Experts of a small language model.
Size: 13 layers, width 224, vocabulary 4096, 40.1M parameters.
Training: a variant of SOAP for the experts, 407M tokens.
Below are experts of layer 2 (counted from 0) of a mixture-of-experts language model. Rows are named router (the router's row for the expert), gate (a neuron's input weights, with its number), up (a neuron's input weights, with its number) and show model dimensions 0-31. Each number is 500 + 50 x the weight over its row's rms, rounded and kept within 0 to 999. Numbers have three digits each.
Before each expert's rows: "comes after" lists some tokens at least twice as common just before its tokens as in all text; "mostly gets" lists some tokens that are sent to it at least half of the time. This comes from a sample of Wikipedia text that the model never trained on. Tokens count by the router's weight.

# expert 25
comes after: "0", "5", "8", "6", "3", "4"
mostly gets: "°", " out", " cl", "%", "′", " km"
router:587512521546538476442484464472559477515582441501529541508485537507451510482443523447476503517421
gate0:487481488377462484484535629538550528541496421455519576469402547510492488490479553524474481563526
up0:498498508391523481514461473506494546511498451493422504466482523473466487602546461417495491517475
gate1:476447555624536442559590419463454543421556555493497511457643461545435530526539539438514494486516
up1:559494560544428490396497561516479471490582529500558498420465482471529383505530603364510539477498
gate2:495540463525489544517505518504576511465387489469547487464523427524466525618535565408553557531497
up2:502469462451428448468518482569518438537580427526484410454504515484548473465527428478536534475578
gate3:505466504418499459471459494525560490552472523530460442507512542518502556481523405420507515520494
up3:526429589521544393523492462424496486505522608450494526614414495611510441424513484529464532493547
gate4:482450538479491470542471446529442542553485477443418527471536602531482531468450629428551460537503
up4:501516523575597567532537485534455569581552484514473544600477458523565523477531514453472516520451
gate5:477569382505501563508486481503548529513514382420551492457476459426519483615486593571531484481468
up5:465472534494523447499634397505517540524537449485464518470551499464482492574591598510462417469492
gate6:440554583536473466503439560503516563548540544447522512526456575561385466466472505429467539522526
up6:446478505499486470526581530492469460438506455519519438426487470370494460472521398467516485518527
gate7:509515560451480445487515519500447527522564536513573459419526465565451445459478486476488580433564
up7:458503537536480466503374471470476521604465542459539493530528514452527580470493490531612494472529
gate8:533515436497466531509518482469437473540607541478483479469443466465593462452581495508539509500523
up8:481527509514489474527517611578551472512471570545519479423449558571592466446415492532476547483517
gate9:484489423534511479390419495540607502476485484524555525492495501485476482572503507494576439517623
up9:574428472385434457516449589456488531479416591423503505447542455513603377534389584505601463500477
gate10:475484514432459551457427528468440491544498552543534531514478529470437531462568485499550487507473
up10:510549498523500478441561459502587581451519579503498624517527583554604452446487524481536452457514
gate11:494457550550525500522545488459565528510486517377489426528342446369549451523445402535415490502495
up11:549467438466511590508507405440526446529539503523378490401489432557459443542466456475494439458441
gate12:536420443448490456380393550519486478443513507571499632488453605578533466399511523521404510496495
up12:469467563555535537565548503474501493522476490485490456521567543521504455478451460524432423477508
gate13:527537532577448522448497460425541496410542553523455513543447570434412437440547520517516546486449
up13:425453539557532401516544560553536440457521572450529592548498471432409568459510339519527490513548
gate14:396420466414545537524401565515448464546453508517595537473490420408523576547526494415530524520534
up14:496548557526545427493486474486508487438577520472421577504521637377493489505444565464530456490573
gate15:511473610509552470577579449510462489483465457459510525473497477561482465456545466514516386590478
up15:476581435490464544487487481432589509508528586512627533454485422571485567455576603410425554496515
gate16:432522509451402541536471536499457443493551442530521443515507496577499387513482457454644464508562
up16:548451450569421551433476550522517548567552534449572443490479533461579499398585523522472448523520
gate17:618564440516605445421467445523546455568512535427464546489518501568468520476503489379513421499478
up17:549404559561568570495536519409544543489538455451478493442484458473496432556503556596526497521599
gate18:508511531491479513474495430412529557524463427514553492523450506399372499510419510456547600494475
up18:546492451469476489436502535485530490511545601513570587555480489564518602534511584410511399557523
gate19:547505564545577515512468495437489506471507515602507464534547371509469506475509516517470501531443
up19:501544491439515490501563456534474460488502517514376484587533462518595572598481487494485469478513
gate20:577581496550492503467475470461543300538610475516539457454463497495504546546449497514591585535498
up20:487501588617489567634441600565480479460430497493537556502574516514400491476499483467422490514461
gate21:488542413513469536512439560563492465510502453469562498542576498438577461558547378440466476495472
up21:480499502352540554490480586589507514516456535556496543452513552463557553400517419492475458445522
gate22:446488490508464568498481494545504619524485531569549503507556448451474624467520532524460441586459
up22:503525477455535404446476466475517480468494488511631446488461494507537403473555510503468700555518
gate23:449454511499556597470516502535445532422543482460466503486593554494476560568538506508482474469434
up23:561489498476460518516504490464421469535510501509466534426476420561441333445518605432505430479522
gate24:485448493471424559445554426438560462531442474467532500481537459522376555504481503387491643479540
up24:467513523458476486518479503576527561497509549563493589501419559506639420421503567497481394518453
gate25:532585553518403371481430492479515521431508528478529519568573519522461531470473434450506451450558
up25:500541675472442378511489446445580484450553476518524421576468562501607494504439449556505516512473
gate26:484435442536523537485427622571512483573425454548504530561500472435462439495426463598470521532472
up26:572492509534541550617527504485468519436476482583470492430427498541522532529503480510468447423612
gate27:533503510491480474435643480450512508471564491459638582512514498415473432586479501635536439448543
up27:477456506486472583443504474538427495495434487479468516481514466453476505486498421447470600436576
gate28:502454514433494569434470577496515450406472437558568456541584482553524566554454501504580520555488
up28:501484425518450570563536495511512404491504440456507583515513519498469524403523545553492555611474
gate29:525528481514430423504511546455456461456472367409532400571494521534529612545519466612440480494481
up29:462596563489416581491490509504560596531474538482495659459455525499430489453409517407511468475467
gate30:466455468478557431493442478441492488372467472434504455514459454498468562454493470470434457477445
up30:417522436518470566529492507505565501557479569587500486436472567456513504528400494488445524588474
gate31:577518503517558528497453497479512508507462419524462426537500419586496509557444495522495462491403
up31:420520600457506449501451510501504426478476443439589519483653505520550473532485510502506559502485
gate32:401473578535462431505490606535400482401475467528500581539497475496491494411525490484424526583614
up32:528560474404492546494481517486523559490451525556405535501477487509458425533482464452432580418540
gate33:398538542556524531538517470619499440519606404478583507530508431468463552474481473517494507522501
up33:572415490480467464450521484465550471550499449513507448550454501464485517492580473455486410485507
gate34:515511567556541547517482466568528513502571419541537425493471444545516435434437508551475538463466
up34:416526598493499476502387475474563457515449500510462540609478544608503469488448424501490529479546
gate35:597405547471565518422448473512558502568480538509480613454511505524466402505458485467488540494426
up35:521582413567411559533555529604469554604558470518488489417571487553498481556584526421523526468442
gate36:566482515388442604524451485512535443497506492565528550476486515506540440527416482496565511459480
up36:578539455510560384653543577466425508477515542534469517484471382424490501437505492433414465520537
gate37:482369505507497420554488492518480530440547455405449585520487505500387512549505514495482566533442
up37:575527476526426382499513544493469438424561631448529450464502496523430420493509566422538455442537
gate38:462523467564471501497596464471509564540568525460518542579550497400481568454359520493498431494496
up38:564463444544500451510500509472530429544435514506589552487511490420488459429528479518525526498493
gate39:576548471591460509497496493449504492498520500529474587620548546499450473514536529523540455429504
up39:615538486540563552469446572514533501402517515536469478509404393479526406526466505358493430521547
gate40:499424517497543502547480431500528397525617520473497581404442518571403433515421567400501571476468
up40:591537543558481529504434507569493622465482542474420404519497444452454533509536510565509462442485
gate41:477373555459558565508455556431433477488474521464471510480525527546490487452420572516510522405498
up41:604441520435590533466521555496505581479492465449521440524513494466501553605544609501575397533478
gate42:379529584561494492545569439431459526547413453430420531458487349509613565478438533511498551519391
up42:568541457490522447553494500547517532438461518493568478509485498422495400609558415479489489424554
gate43:480587621470538532477445517471491551439542527533559594532528533558452427545450572410505582479570
up43:505529430476393474548443510548533541494544516499443464498407532454607357387498409490529465442429
gate44:588501469465495498481532556559421502587537385504479435444472500467482398545520510470542451500523
up44:467412517531517599559512519530508422403501532530515473392441518468470498467577481490556443524436
gate45:468435449436582478523521506534603580435491473523549502555465508540496457474505508524492517428441
up45:490552490546463525493508499419395501461548409517545574534526538519503480539525489477511508548454
gate46:423473398459482433491356470544568548547491458524389561515522575536555550582473493499463570479539
up46:543568551496501538412529466467531486421422428442474451465519428488538381480532480476507528476438
gate47:599527483462411499497555522518541367424477530524546584496483488425495473430426502464586416563466
up47:439427482504540463484479488428460590525521535505501494552473459511529549576492544616376604482494
gate48:554475488502456639513535500517485410431538500374536524498490474434571421515465518444365490463582
up48:583537480450499545521486498535529414473423549454437580546523450527562374532489541464450488443518
gate49:437642508580450547455496471501523527483410558453516508477551468496400554500417476602516573454478
up49:451431457436453512532477517495555501528490411481431520449452470522486585535479404463466597449553
gate50:529559496596486428529433459544504430364506506488516475598557615588539501474467491519455550507456
up50:504436452397466527485463522442503534467393575540507474497487458567510440438518517441458548562556
gate51:504507553472573413549547526385547505471444542457490538514553504451510626471428459535410584510477
up51:460426555458492461604495430452529462547463537518435471473478446530560529494464504503400478515476
gate52:522453499431523478519540455509508371533420607494458548458554504437486518566506548526488525503496
up52:542489398583448504509469450400480568524564515503469513528564515548510540479612568493612465451559
gate53:511574500591552506448482470551507539548469545543471571440436586405513593530572473438553422505553
up53:491381503481634540588447548485497489517488490426475491486426510503532479421520448451518511444513
gate54:633539462517473468486443482482526550521526475476503472593473572485487503506475566465476461478412
up54:487434523485506497479436460562438507456543447469473492557495497535445513489495481529476534564485
gate55:549500564514410478371507463390507446498633398492467556509463362525531480555444571431525406546564
up55:557499597482440567495483488425535387494546431480409482426476532408424455490525560583512488498474
gate56:491516477465624490509441462548405574527504436486474496489428441534506476530611507463601528452497
up56:418509457525482498591562496510463455492503458540549550426545493475524505509438493460538444558550
gate57:589521539546468510435443591429483546539540521483474483526463550484513498439539471463445516488547
up57:578488547447588433454524580449537495504577555532550507534553562591515429512525467496552490487427
gate58:472479572555443507508508513456495414501504416417429445450523447521462521520446482526462428652434
up58:466584467604480578464524539489429552496563478490452579455497487581566458469379472559456435581460
gate59:471454453495570409475560493504449497555392451531491490460538426508499552525460590597573508513457
up59:504478615521493363568454498417532547491542433493473470607483492571540493464531529530446494520411
gate60:484502490457535528483566530442459511524530563446496525454536485461441520469489491416492609493543
up60:505519505477498519512552515362535510543502555495444435433505489447535444488468475512461527562523
gate61:467500483465563493505530512477560612537470514520537421529537520459531490453441522541622553475425
up61:543457535460553405479466527464515593547587519433503539557542562510515444464461574415552517485492
gate62:464485431504511466420481507478532438503476460518523576507464525517473595554454536444440523476486
up62:480551507532448540486520504581455460433574539527431385385556491510543481476547508426479505452446
gate63:483591571507451563441542550468566527538493574533563598482493521454485451515585520501477430457510
up63:464458496468534551550518380465451514512482476469525531387508474475478536549395494484550455478484